Weights of a small mixture-of-experts language model, trained from scratch on English Wikipedia: width 448.
Below are experts of layer 4 (counted from 0) of a mixture-of-experts language model. Rows are named router (the router's row for the expert), gate (a neuron's input weights, with its number), up (a neuron's input weights, with its number) and show model dimensions 192-255. Each number is 128 + 32 x the weight over its row's rms, rounded and kept within 0 to 255. Numbers have three digits each.
Before each expert's rows: "gets" lists some tokens that make up at least twice as much of what it gets as of all text. This comes from a sample of Wikipedia text that the model never trained on. Tokens count by the router's weight.

# expert 16
gets: ",", "\"", ".", ")", "),", "\","
router:110159128149115109203151117093150126084199210102100143161140108147093122127112127146134101103123142129116123132125143139123179115172181182101100168161087126114105159179157133132085095102102081
gate0:184091148127101167113094124073141155117103150087128109177115095097125135190191185140123154165149131126093173134086120128115160138185138101132105073074173155160103077148111137098115067122102154
up0:133147120107127199112175088102193164111135087096089136143134120112125120140136134122102185133091176143160118148104119114098185165114177110142108085102115095111096176134080095101134088132116165
gate1:123138058106119112085144112107160110101098141148132143154124141156102146144120155114117108144101115103130103123156067184104099115171141134156157202173092121208148071137062126129115125051127124
up1:156158182108038178085092203080103124135139161176119142126118094105100154111119180065090155163103073064135145153115155070131151097142157144158127130150157139094169089122173147086082126151159146
gate2:140160110092157167165134157134176143112137150145115164133127103136108090133143121157179138117118145117078095134066122164100110123102150165103124153116149121114093118127151157060115099166105121
up2:156078082086065136147146185138105121107176138137069098124138124127136151086122066116111140127094130156075118166053164152138128118163145119147158195117105086118182127105132083156084105123149100
gate3:150176136076146146139188168118180124093095123111096151120143168130101163130122126117185121109148100110161139105100122115036041147130172144110102151169175184146184152073167149113141159119172106
up3:177099147073183171122145143129133164105134133062172197138107111126084127065132151212124142105103186172133162113066102088130106156180168117119171161119161113092120148131133173133072140117145096
gate4:116150090039096125185138142132128114115129112127199143080153187179061082123140132058118116147128145141133152142112129134160143146153137143087112140125157149163158195122133152171143147135124108
up4:133125151147113119159135138138159075121231134120192133115131153114096092085109142100127118115147172158086174121087127062113088177109118125104108125103129213048117193101103106107138154120125128
gate5:130070135171145107160108142116137091146183103134100174124152134105135110061108152100114166117206120136093110121148085170157107143120075112075147140094102135107170114139143142064157152100122115
up5:078147130053180103139115111111122085114176143130070184181127148157105161092133102106099134111094083158103146142176115110140159134120153153168060114131127101084174107126157093171132172090183132
gate6:120122109147135130136144073110165222128099112158137120126095128094152157139125112132113151113071084088155105084132159119117127079105114128109145124151153144160095196098181096101127134156078146
up6:119131102131100081069190136142100127105131168147101053062173116169146126111181158176128107145140149124144101146107102194177093109129156159121118099054105150149144106150121132230102105103125161

# expert 2
gets: "s", " War", " in", " war", "ation", " it"
router:084078104147123063170094175142134148094162122043173132097158133175097124156144152096084134157182097184113141075152152077148113168190097182133160137092100153137125151148064181139188161145125117
gate0:146105149155119092104174103116109156127110095145176214135150127150123155049058176133091108095190078150085082120116161112152110081127131092132112156143173131156151161165135159127153147132131121
up0:096087122120157150200116174123120122057186178040115160126104120112131069148138116129153119199081096159141132203101123084143117148133131165087142083129121084111126109187105148164130066172149102
gate1:088085064106147156151095142117093170099168158160184120177203185159108120197141161079108126156142110174126184172116160094090137112099104143093142187096115090113148187089129141090103144136111094
up1:153139108132109135140151130142137173114148071174127128127088107132130135149106162106124112162190189126101073115146188126161120135146094137095121172137117110192136126157165080090121138138152141
gate2:100131117155135061194142156131117159134082132118123113150196103119141127167046153081190093200150068147067080072112083122121135124133112146128111138079161146151179193113118205173165165100131090
up2:073085113128101132131124129163118118148140170094165139127160099200138169202151101128136154138134168171125165114155136071145150142111092150143107139076115114143134075096073100158124128147063134
gate3:198128103177115170087185096107052103157075133136163112169068129087105119155109144134157151127134164124078157156150146116119130147134131167098146173112178109119110122136060128106134140074096184
up3:105148097126048119065111142176063118145117125123078148116178135140116119140120079091175124148171111126126103192149113131106125131104176151120128130115085145160100114133074150121161174157144082
gate4:164157154134084071143145129099122131163057160077113143133103174049104165132141153129152136136133139170095102166146145092093099109152114236133108160149169117130140183164124132184118064117121099
up4:096162145152140171126154087103174107110188181100163169162081081097144106103181111121065150109131139106176130160140183144127121131073127132114121165099120150171133167134156130094197136148112145
gate5:138131109115154104188097082090114095076178162122134127125104098162145106153162121173187122126138086184124101138167119125124115104056122051106098129119130179171140157152145106130176092179154151
up5:081131127101138104140127130149093133147112051149159137118155117098148109136142153125132080137095060128206112169108134136124171093141108142125116116095169164116068109183158078126170141145141101
gate6:121100140056125121055205122140112114139148158110173121135111113105083116143122152115190146144152089091106125141109180115117145165183110197112109146024149130151078117119095172152116143127090182
up6:154163119107132119115135196113143156089162138120166130142124144147166110125139064111132200176123132126142144174093123171097141125160069149102111096122132134178133133111069150132129088107126106

# expert 21
gets: "s", "0", "2", "e", "er", "ers"
router:077155130131159067149141089070138140071150148131117120137210123149119131162064131117123139126128129115130130118171115142087111123158112141109083148142115133147143146119098132135149154157095130
gate0:126145110156087115092111177135096107109126163171127134118091161130152093139121120076166110084124096102143059038123136099117083133113110164119080109171152106121180161130120086085143107154141102
up0:155127132120095111082124092134100119210165122175061134135132133150138145069136129177173146050103164128094149120111091086131102158119149179095143180159146149120097094152135144059135156128094151
gate1:126130113185168122171094136116140114118171056129090143117102127125176174112150170148162026117138122043158164107146136121160079122134138125098129148140068113134120073111134169127194143088124157
up1:128113076168136141193078143115123141119156140118147154153088122166106141172136139158156109154054099093183108070092109142157147132081119137149127080156151109142092075115127101143132129136114162
gate2:099170141105098119134071108123126091110122161123191150114186110155123147142109123094135163112116092132097113080156193167128140176211135164140137170120136135156154094146125148105121104109098144
up2:145148128100129100085197140134072127125106131138099097115200133105102121141091127158143134142102086156111084165080144117113119116159189145095095151141206214133115161077136176108150089123140133
gate3:113110141130097147117167084124133054113143172144094103108152215156129133126145106172142144102141168133169144080123147122094114173094108106118096140119118140105152145109099131115137104140124110
up3:129159073115095151087114098093159175127123109156123124174076104072115092155109099157130158071127174108202124101146095151087148126140064138153136106047118159129133139094148157138082097129104181
gate4:143084119126120131120155107120105166123160214133137090089145098165091105118116131103101119079086120159109173157122124164189106097077094137102148123143125100147107158178113105114170112131117106
up4:107116124144105166153155116156113164158125110136108098143158090051137167139095103143104101135070179135097162115131120104113082156124202112133085105169104119145076138153109126171143097122127136
gate5:168084167142104174214107135065107112157140106136109145136096129138162128103115193126101132144125061134156112210101118137142150150087235110142055137141144120152069101050176050111178080140168099
up5:084105109161143120097112134148156156120095167134123116149084121181105120166133142106122161163141198101137110119094221139150132137138147130149061129053119190107141162152135114132099143108125125
gate6:118091109093145194147203129114090159097113204117137169119125147108147094064134155085154152119193148136129069113094108105134118144193076165105142104190106090183101186154123170170121084147127146
up6:105116185169155147131113152133167165118089095085163146157080142134109135121157151117075156180086105144088141087140170123097152113104132086157118136094119090164128062152102140135065177117123126

# expert 7
gets: " of", " to", " was", " by", " with", " for"
router:130095116145157102160107174034179136146155135133146174186192098056153118110147149161105183138133122163212169123158121114117133137126169108059194168143153085102155157150134152121121216094132183
gate0:163112110089121086148120112136192109128126173120120159134171168190079094168089140097128129191157029118125195120145113167142101128129096083085154104193125115141166116119153186068137160183142073
up0:126129115153108170105121164153124151134139173151128099178091131180080114102140116058103078139133088175142152130151061108119155126098102133142064182046127163103126111166094072160110103111126146
gate1:157142134126114177100201034159085104143198157073083159088055109148136132119199186186107138160119157114187142122148079086147109136131116149105144131089157100147165066169184080158108163189172132
up1:144112084122101174120083139147106124138166102140107157098145148128092122141130121139132148135101119121138092108106132094194108190134114132102154189105094125077161136159163109092081197080096139
gate2:152094070144097125137061157101160111121167163197118117114178156132167155070184122152124132137181138211130148171125130131164115095167132130161121096131095114120130172113138132183145156121110123
up2:128134082084154156182114197094137110148080130121124139165193084101135118115086112156170143126172113140190144124191121156162113127102148157100146104094127161096131135130129139128094154151142136
gate3:138130130114172088198135085100153094163076155113181148165121126111080132136156154203083112189108137158085123132099120109102106120107171101133105121125099133125054129148152125121139119094143167
up3:138190131124163143092119169130145189166141110133153122164139144083163117088093115121187074111086111123174111132088141176077182152149115172167175139163154112131154106065125141149135130122178160
gate4:139131136126142106146075124155152148082153145124146099185144144123131140141146140114163190166109111064089159153178146105129137150111125068116135119099136123114059130103123105131198162095142174
up4:133190151109163103180105135134155135121174132113177137136137137160103142124123098102135109074096112125193161110208168038092108135120167199128136141049159139101038112088083165154149174116123208
gate5:149058128092106135076143161114144122129169106109180138150179092091145130106133175122127097157153126136151108140109126085115148130185184137170117127116120151133113073086255103130150139118112138
up5:143122151082097184155121111113084101132150126103116093096134089128085125048109089130087189188118125183111086131107116101111192175149070145145093079153140171140116139131098115139181131112086152
gate6:123162104157138167144152121166100101157203159142081132117183126152103136144122115164166129091120138089217098177184156063151159145159160145119112114141138092131083142115137134147087102079102133
up6:157104140065134086189083177100087096124126093143099129120128137089139123110088159160106121116125160145200150162168191156081090171147132126134108113139152118128122255136191154123138176102134158

# expert 31
gets: ".", ").", "==", " ==", "\".", ".\""
router:105113116141138173151148155070114099087199192145106116151142069185086126098155122095135216138091074101194107128139144064106135127171137139095148160101104138089142127187121187135111117120102150
gate0:129144171104093108117120189129098121106153099112114174106154147139138125122110129136135167165118130095171134118121112131126131154127148115085157145118112144105170108083158136114145118165133132
up0:108059171119159164136159110149115126148173123152115134129133185088135165143126129172126127157127180065149172131053122209133133093167115126083163149140209171083148108125145189142180075125079102
gate1:107132112133105127124146117114115151137126109140183092134139127171121091114086140086107105074129097142123135150079115137171133152153144157195134114113097150121066086135139120163144129096138144
up1:104126133159107150114102154155095126111148060138102116132101104156122131106123097061148129120153152188149134120104092106130143133136093136120183068157141136125129123137133186114138174152105100
gate2:112094132092158130136155208138140117164129076138156127139129113130092121153175179110104115117117091103124167129111134047083136097152091104150107114117173179133186100082185094124144148155108184
up2:147117137129141151177100132099109098138194102135158104028107050116110158133119163127187122151119139132169175181130108104154136112074129141163226129162120132191170192150135185167167147139121142
gate3:155095105058143117104109087138178148100126111125154125107116118161101092118153142108125099125072061170139139139103084141142099129168186115129138068148185115154107154149125156108081138119200171
up3:122144095136128114131166127199132130133108097196082125113135154116165118160152074128130114156118150115115152153128188143095139116092102080105139119107119110140137083083164110128205164160149167
gate4:086100124101141116122104076113115083118115187128222161130121157116108109113132133119145165146112167141155120153126094135090173161112180117161117139202059123178172083091149077123123191176124140
up4:118161138094123103107156189076129122171164127145123169115090108139134119095169097108137097106158114192120178146119155145136084146145170218166084170183135134191135131104088023123139140085131164
gate5:101143119124097106102122148159129106093117189108154152130166077145135100143149124149139104070186173110129140133139122084157172160125124158106142085136088125077151097127118077105116133180093123
up5:142111154125120149086215115114158163098119117090099147103079092109168170124077117123083086059156119071092168110110095107126105114111110102147163081092124116106087078142182147106180134107101170
gate6:161112169151095141147101114155111132166158186128160095185119113131146115136161159078169086142143114165064136139135086137100193220128163150077151184147109135090159147129091124135127143063125082
up6:092082113178121189160096117095108197129158165117087079136022107131137151119146119148190080110078151188151096124180110099177123153174156170099135136171134112154148107120176141140144089119151180

# expert 9
gets: " |", ";", "et", "y", "on", "\""
router:093144120180115103158185109106126129089105169138135113189188126093146112133170134132090125117158110100171135066081108118137159159164182168084106173133115111142099159154122120137141143128115174
gate0:196121146119151157068141130107132157147182134063112137168117117115151120090083119086115129111177137122090098173153163127110081159090176165141207128169088131171122109066123051123121160128099140
up0:137157088144170173116114131161124095147123167151088099127171116120148128128129125143163123095142152159184190137129085136135068092150139148080130074120034104141118058111091085175127168134133147
gate1:117050195123087128080181187091149093154135122140095133097105104141124143117107173078112158079099144133174149109131065151186178156115150105106076123167119088075103119130165095194097167126122111
up1:078096143124085144102147096128190087134123152147143138122129149135125130130122081088119153072177096126122188108135101172141089118216141097196130175128084115117075101126111142136138166119125120
gate2:098118127063044122196168141156110060161164086106143161121174102105141113114124147166113158076083177155115154109085091135156104152146154139144170098133157108123158159203078163182131107117131203
up2:053094137105140121110122132127166152166119111116155134156135130124116131128126091145156131108079072102168095172099148104112116221119136140067145162131118130121139107183146148148134122104089129
gate3:154197148227131155150089121146120044131153122106148116174125151096107127144111116121136111176142063190109132147161095142115110159138132132160133156156134162103110096180093145084115114115135132
up3:172090128066162137127111119129105111118130106069085132083134114152130174155189178098102149100092121140140130089181120110130173105120097189196153113123136157084150091122076197091087102143100100
gate4:117121173146094163152105095139183124161172137179119131149175153042102137161084139107117112149121101108065113153077100172154093173134184207083135112099133148124116137126089121103087134156111177
up4:114131103200111084153073122148170170172148116181178130137245110111108178134192120119113124128094132140104161162132185140080099098129130101144160130114109161111090118108107116094139121133170109
gate5:185087141175162114169109097143138100090151089095128154086098103061143098154121155113103183056191125094102149070153136118099133119145079131119151082133105176100081090157120113098184144124095197
up5:104078175155150142138143126103133095165100138142210175117158145041119118151144130185169193155164149098124125120107057139124107139152098124101138122093077163137157134155071111082098135095126180
gate6:175165162087087154123131079100108130145165204154130129127139167080100119116197145178168128158113134131132146102106113096110104181129104144068127068184148189150143133163107103118187178104133131
up6:084202046160126109094171104146081145167167188098108154180088137099144134132088128087157120147082084152129103174109126081074181048115046197170105191190128133148165123132107132104055175098104068

# expert 26
gets: " of", " for", " with", ",", " in", " to"
router:141169072128129125178163084034167119095136114152178150140164131104102117114151119131133154160138146155159156079169146114129168077130135162109102123133191094152144138128118174143122141131121120
gate0:120120161078144105124189164119172144143091097143089137128126133157121103063161135165167134108145147194084153138111172090124194161180130120148080089137152099103141159159141130119141138189124097
up0:153095090104147150150108160147082099121155179204133101098195087195054123154066080061166124133063093096167175189128103088104106120123113050155105120171142087126097061173120132152109152127118134
gate1:149110137110142128195133181103135140109133174131145080132123152061148168185168115147104124115155116092108114080149141144087163120127122142109070138098135137173094150101138091151159108099087127
up1:157084083164167165155148138132152134114137135118134123017084173132131093095099098107155134126184150114065129118140109097157163121175173102144154110109149165132148104136149122198074113120123148
gate2:094107171123173099150121145094089191078147131133102119143150116089090134083121136158114130194160114101108130111190059119171164170082184102089092152162164147083086154092112084160135090180116189
up2:174142130162130116137114105134082093122155087120099117122117112108139169137143208120132158160164106142069131140088122133135118125159140179101044124150162128127131138131147138120147082179122124
gate3:110111089170123147111116152113080049116107050141100124090145188083201146101148152181074097129133100128107114149151094164108117099217126108090127126106140124184129156150116115113128151127188162
up3:113122172069174067131135102141142096115172151075118117086158148080098152129065141114136098089086087139117108157079131104213122116156119104171184123105107173053110114182091143139130092110122148
gate4:182106126114107113101156139078135160121114117144135109202097146099128111156134117125077146106122168182137149074110139127104140089161103160164135131091120138095097156202167113167160104146139172
up4:123069161133154149128176113176104201132119147145128133121102131181079135171101143038103100105154083082097128104109139156129082168148120130112166129177110133122145172114148088105098087105116171
gate5:161151111120120102057107105096106099070178105123121134126046064151126148179116162144089155135139153177109136117091125204098067066177105090114162203090127174136142077123117078146097098061109154
up5:155135149092177064159081082094135149127096144080103157165162169143144120129162127105147147127116077080086127071123116116148121117132138146130127120178120184094123114132103074093179139145132129
gate6:095104132083135100106081116057100197110112131125107184153202149160184101079112112103083157130157078098133096158162111135089136141145142036170088174091114097119149137117181137128142105144121073
up6:151124130093089153172087116117120114122139195118165118135082076036096128163158134136137131107123179098121161163123126066104129096105084120095146142129098122102091150146161148139124135134139119

# expert 23
gets: "s", " as", "ed", "ly", "ing", " of"
router:192111113142171100177151190088149156096147186115182131127191174144091129092146162194081155178108097158103125113141127146113149135161105171110155157151154131198191077181155162112115113104109123
gate0:172167116122153137080063158147176091162085174162159127142123149088105106117108164139131121114125199115120143171132096076083086101169168157121148124143114082109166113107127148095019143133084133
up0:100146102171116174126105043094039127148104142169117108168115082110189125137160070150144127116165140137072150181168153167175159130165063097183105152179123115124149191149115134121073134172134100
gate1:147150091130157186119071119085125192122091113086122130159123133105166133107111135129063170106110105125055134138130100152127147153155123172087067094174155116131176072146157209113129104086128121
up1:118130127070138078144177160131157119141131133129133143077103092151126107165142174092093082125128100096120112083158138103132109136066124124125139113122191159162062121145075176164124143120165129
gate2:106157105067102152129086137118134132159165142137153093104086156080099092117201152104092147138185139072117149128134118130126085107088128193121115210145098157171155139140132111164144112145086131
up2:120182126135077153100212087082114106101147092089141129093022060076120105092176133172114129135139115113196147145061087115143112130151126127073095127126112109149142106166151133104118152112123101
gate3:130151089129098108160137184113125083148111129167192155116119104135132135113157161097135168118106115094086133180134102094130191122152101169139112163153137130117220112127142221120147146064158143
up3:113097096127095100100125112141123126147105115081023048098074116148102133168121124087108126106102178137164118067105176150154096169105117124159144105114127137127121093102189130092109134133123168
gate4:095117201084051127112127143160135145163120166098112106173107123138085105101131138135067194157091145177076166139163142218081075147146073126173120139115169145162132180079118169114120188092136153
up4:146098171133102122186141124103094152059150157084140076121138037171134108102093111128129130084164066121093106162115130097160138120155085102109156086118088159179067154127136104139131098185134158
gate5:153147152176153101108124082188163157070125149136103153147190177138110080139118152099078119163138083098104138158123121130115124132170090149170081206130091101126111113143180159095123152094110155
up5:129157062117142135118124055111112123150105122150189163085171106116115148109105105100188113178086130118144119137134083086122123120090147133083193138195119176122175096157104171120156141140086172
gate6:173112169142199116101149084145133191114092138184135161130137098138131105108130121119164115199130105158153111135117104177163146140180133097148091146175144169159183124130201055144106092125188133
up6:138065087127146220158146128149148101097135147123213128153160064130168115139148132189183117092158152131167143136157102121061117151132110128147144140154143171123157176100078144128152088133175098

# expert 8
gets: " ", " the", " /", "6", "%", " •"
router:180118142151134152047113099058127164090128194100135123159071067047116096093111133120116142123132146101132168173164129112101114158131149137114115135135116198126121115129168163161170096126139131
gate0:078112128106160057130106127057151178108164159134123119098068111109078162192123130136086134100148107101142116117130107072140072104107105189152135100115194125129114145152098115102122118100125120
up0:123159123110159138149090091126139139175132128211141099191206150104065141182131145124133129118124173056090151100168140077087153065102110097110120106144157131076158129151061162071144101102073079
gate1:083141155146154083111078102108097187153102147110112125123113118113117148144073115090129152131138136113102109090102076141157127154135119098118082144141103149132202103104180126144190119182121140
up1:142097126132126149111165100117117125122094135111173166204126178125127157125153142151094143102147158093120133190118079152100105112167121128170083097214131154109136145091140157145086098109126169
gate2:060068138079107101182069164108121124137147128174142118127157133107071114166143147099094156159111145136169122194119113101173111122115224119081077145102148105148148231119090127180086131113106183
up2:123081084155112099111122150196113110114145130133120119108165121133146102133160078097180093110164091041134197111170117110204122101178122148101135102105121121080130118144140109156178106120143092
gate3:156126175105135170114119123143079152111118078162157135104174094102110155186145131173124126141072165074147169086125108124079135134076141139138117126173143207047064140184112135156162194136113150
up3:162125115087171092149170017189159147157153147109133191159103150125107103072118152154172167101120114094093126101082140151102108156139098138091098203059109139166127069136115122185177076158166095
gate4:166130141185123070093082078141142126117115147108134135120104162143154123078195118106182100185058142117151151128142121121076115200114110151108098124100111147108124127158136141113090122123095080
up4:114148099154112106086114126130170138139113111154132129085068068093125103123162141160195113160160140091154104120126097107139100115131124113086143155139099126116056150123136133075097103136129145
gate5:118123180147125126120126116116095102105192138125118122129137094147131120167140144165105167130181135098099153144096083144168081105153135077108110131081136117125120176115106184145188110151194133
up5:089120154121100142170070141165148124139086112151121119124106089137083060148155127137131097151173124162160112124097121127145106125132189103116170171080096150111147104106133134164144158109150138
gate6:125115160218142174128156164052112138131170169081088140153118124111107113165128139105101075058076104166111129208166142117160111096149119129116125124101123111154079120068131095129157043183107089
up6:101131155122049132088114146135127117109104103184116130125099144085159126108153129130102103085139148106133112102087157161120143134112095078148085075155146156129075109058098148134102138170150108

# expert 24
gets: "0", "7", "5", "°", "'", "ant"
router:135116155100177103195103101084133058126156165087134134191218148129137118137147127103166132168104179155127116107212105097077098147136124211126068168153167186096180164112136153134131074162114131
gate0:147171147144193116102091142113136135142176102094123134117127122083107102115134103170108145171149174087080145141163118115108091134130118064158166126087171137131199157131097136124103087076101205
up0:118118123102166141135150125135115033162094117172124114193103167131174149157082092135137143125060185111130114065171097125143068170166127138112126060160117102076126133156168107158032114166119212
gate1:152088075163156147131130160095165168142101100144104117113101151148083145090108128106092131198161148103106127127159096141139123151095124148188187124113092154120181066111173145052109138121114144
up1:115063091154144154145072106115179112205130095142149104100098122154143132125106160141162140096151143128157153143174109140117071148103086189136153182110140200125125103038155116092121114161118163
gate2:207119170091141088137117142084106159127093165121103115174155132126132085105073115172109141157043139133120141162143147106108140147144136082180133099164137106129132157100170110154096118177149179
up2:139165122127114166125127112127103168145069150085086116139078100123154104172109126162109140140169194101105173133120161123082165120094160193165148077087139131117169187151138142147071053167129124
gate3:120115084135110161098113120149132140106089099146117105094206107169148097166100100180146085098088122163146134127152123176045112089109133110121094145151156104106080131122141184163081110171151119
up3:168066088145156125077168185157154058155136151144064085124147157097130105072134129148105128099098068112125123097117136078180103047081139132105113122162184083076129114120057155111094144153131101
gate4:121134166093122115157111145132118148128123182172091165126106113084115091076108109139164129110127178107096076064098195170176120143146130173140133171134163088104163139123130197111144128087115131
up4:124102099135131141184074128140150135090134161108162048170136127127155108111122132150142153077157075138174142123117121138094104040084082102178164146105118129121098129120077130116156058096118117
gate5:158148103136200138199165147137108132107144162163176094114205178138123139153066126153187148110160157107113131144160111175103105157111166109143112120136169043119151126076136142133119075136109203
up5:155191105127143151131126240157131123100134091138052114130146168133115178117117125099101155093165111133151159158139123078136100146098107063191151141166098143130094122121096159131208123143116122
gate6:139139170102145186115121172117127167111108159079122050134146102166153150109147163128142094124085169130149164070177155147099129140121149166125126128160181189109138130088115156138143115181096134
up6:104115093134160106141093068077101125171104164124186073130061165098108163178075142137165120162037150136125132126168120138086158112078170132151112099130064148111114059066129167139084106167122089

# expert 29
gets: "1", "9", "8", "2", "7", "3"
router:175181137132124096121174092121134154118111108022155128187132118134176120153113143171109158178117133152129121087138124116120174113114207205073179157109116121068138141157139161114162096148116132
gate0:134122144149115101155095129132104134067135150115151098154122136135122133088125086095130208108179098131126149100156100102120150119139109160135100096166148167095127118094198158111178110130138150
up0:072152132137106168066130155164127115142109117063125079173136161121123168141162119078110132132115181161197063080108168162155072107122178098146111181124134156123118084079120128079177091145104103
gate1:067149160144109115140138168145128115089162145115173163130170092133091101159155148122083132164146106100125182115100099157137104190116165144132104134109137092152131109095114175137161103162114178
up1:173102119112094131126152147158090067112117128123048117146098123151155074167135089099115124151146162137068094108093134102203117152175105098095157127138102152154063142096137101198155156160120096
gate2:120138070155130096186133076126087191134129176124135097170170071135147088110163193120153098148144116139154109092139122093103136102117179154180123135149131084152134050206175161114169113158142154
up2:120111094094176158156164055152143119120133115173113122090168175103163137137146129175187148063092200098150106130109164107133144155151126163155124198119118102171123074186081100113131179125100123
gate3:140102164192117163155088144075169068116103155095128121141108152147150137142156092181144111161073160144110129179167132061119097142103138117146181156110185149140130113116117118182101114103137161
up3:143100080126134171131160123167167123156144091085086101094177137124136120136106128137074086151139093217100099126146155121154163163118116139069106215198096091111129118133151100165176110135100073
gate4:070098106143137148112070114105135097136172130156156120155169160092112112088223179137132143151169147110141110182130118127152172080171160112116088110129190082125158142093094157118136099196107168
up4:145150066130135091137148139126115168150135094142127174107105137124156131102156124190099135106122128141102104133049197113169139135138163157132062116130091067136112168172179088132148192134144123
gate5:133140098100132082105157058139096150111162131110162124143174103066111129094197095154119114133133117086072167134186126112093158193144149141134079130061163087145092095095060153188100057157105121
up5:119128119109104110091213174138121178148124115137114141118127132138154145060161165111106128096129144094154077097174138132112135119078096148206148118100120140144054067095099061094186132171167172
gate6:130150112110088124149101104131149121137136083151147125087142129097131134132155181133126124145134066203101116194121093105222092149134111130148143121057140114157144180130142118093157063109072134
up6:124205107166083167111077156121126151153143065146168116169130101108081102148156135134150158121165112043147082085128144155081130075154102128144062072208154088102100162097081149129094203127129145

# expert 5
gets: " |", "1", " —", ";", "3", "%"
router:104081178196114117079157087077145205117144102125133126146169101050094118105163143121130154170110094092143175093153115097128159137122143149084099124112134109167152141148187127144121160125088174
gate0:156126092136062135128143219110146135140120197115125150127105132090188140150137200164131168184124107157042131186114119206138133098147110106122160161157073116157132184131146183141123054151150121
up0:131145091123142185104159099114128159127151129161132130110130132116147109177109118165196104139059089115125113128119178145172149096105114145116109086115107135124098067142118218128072090119163061
gate1:084071151178173163168056162154125189134135187149091133093234173085102112102162165090089149191188085114131126133132146068144140113197153149180127162140159092154133100135147107115130168188146112
up1:186052128121130117132067141103149142151167080191188105159130162094132156107121121126079128093146174146118145067124141187124130134150172140118152135086161135203106115108133068123097200057108127
gate2:104148081151110078129153148134167110130101152075125142153147206101121102170170152181144066143129011179089131138140067122109116092135137154152164191105103202121115106158158165110104194109141065
up2:116134099166099149190075107165149148096181133127097118174104091187093135089122135129092079128129144135085129104134140125115156153203115125106193160191102073154082178059141134090164136126129093
gate3:117078101131128141130108143127172185089147100124169126128101137083110081134097104176160172080131125091108142079115113104155144091132082129165111217116146145033140138151117114133170157084163161
up3:108199128097065142145076151164097110093172186094072115116147082134125091133101143146185111124103065148089176161124143150154094148111125109117103093123124121107128158116094169109098047077099140
gate4:105146164173137111076083118067129114115136133147097143166130112121122159143108126166113179116129115144131133157142166111141134170177157098108143165131114151094125148085146122133104144080098152
up4:044149125175084143126097105054086116107164083158160103185145054105083111060187127149148086085099115206145165045130117149136105089154109144084115113139096046091113113104150140132184152127154151
gate5:154158128155077100169141198181178108128108139105137162097094127130105113100121134110114141128107136107136208145143173112146160132127165161168115123134142141100141117125113148146138135092103158
up5:182105135078111125095084101167147137198102075134140081116106090127128089143159112162106128120137190134113148127154160062137168152133122075135086150155137131155178063123115172154127173124118179
gate6:164162119139127122179071182110133167123057103182159124128125164172091099076149137175184111149032150108195201111091090131121138132140105103087185119090123113124116178149138103142109168128156098
up6:130107122130132102190104157131132131133151156137134129160086146173133169140134070073112119099242177096133048138091138120123146062111155106086141122176137177139159172133148100141149106065116088

# expert 14
gets: " the", " W", "e", " A", " K", " Na"
router:133166120118106120112144174103151099058165116089143142137113127124083123107105139165156133123097070145131151066116075157084175096146150126113137125141127087105187195101133145161156135109099158
gate0:192110103137159088135146134098154087070129134115129157109162137126059099082132152163068126158120143123089085102151144107120129175159132115105076156166136179183163134099098122105139117142119128
up0:059112128109151157141158145129122108113085153129114107108093120145060167092134097139140140092100117166176084167073143120130183177132177143166068095106157082094117131107162113125141108113084095
gate1:171115113088169152138121104075075125095144116164131163137114099127122124194116109181131110167146136152140110107083088121013090185169140115112126105135150099111084093182181157120121123135124142
up1:203103152147084201063132117140168114144077185111086128124129133090075125093169133134085141135144108124131143086151161080114122095074187156124121169109108144095070101112082129104132116138149038
gate2:110112097123130107134140076173143075131098119121110116169107136087114072128136163151133123122064120070096068142088128090096109147113178122085201087103136137141186162140145115152164164138116076
up2:103108129146139141139128157131091142202129134169153177146126133131086137087152096082141192114168173149122153138154138089123151115138111087136107039119166130102104156081153136157137127119158143
gate3:185162137099126076142117163061117110086164135116136108188118133127153187086096133136130143099104115115158145092067067126081109167124162124091135100128153140184184111154120102111145100143105177
up3:120169128151109137144149121107132083139145091056149113140103162111134132090186145115146107191044053047197130113110077154140166099114152147096114057156112104108136061122103111087090165109177141
gate4:114140185168170099057091105128148129115148147163136156175089111068195155114115178074180124169076123078150149098098126201143196134174103121151127159070123155099137104168105144136148111154103116
up4:137078132223084208188147154079112153098168060077130134121111095107128088168105148099148113173131150143139119147165157137203179099173119129122148120151127065146117174111178166114201067187140159
gate5:139120123168141104090125176078154164115165123167135090133132149110095092130095089116159072116132090110096146114153095113137150100165174110132149124128126091132137206092117118134162150090088147
up5:049126058157107174122112118144112146175149072138064176102168086095124145116122091134110124157086168110141177126170112128096138141113102156123138163102115129172120122177107136162095136163120114
gate6:182152071139084104108134119106095131112130112151136110150146123109139181115133150148106085157157128148111123167142035130106136174120159194138085065123134078171137070064197088086175122130146074
up6:113158165105131125036124163117123199128067150098140124148109117156094064141164107147147133154108082113094139081177165144127107170088114056129142138126155110129146133146139167108125195053155129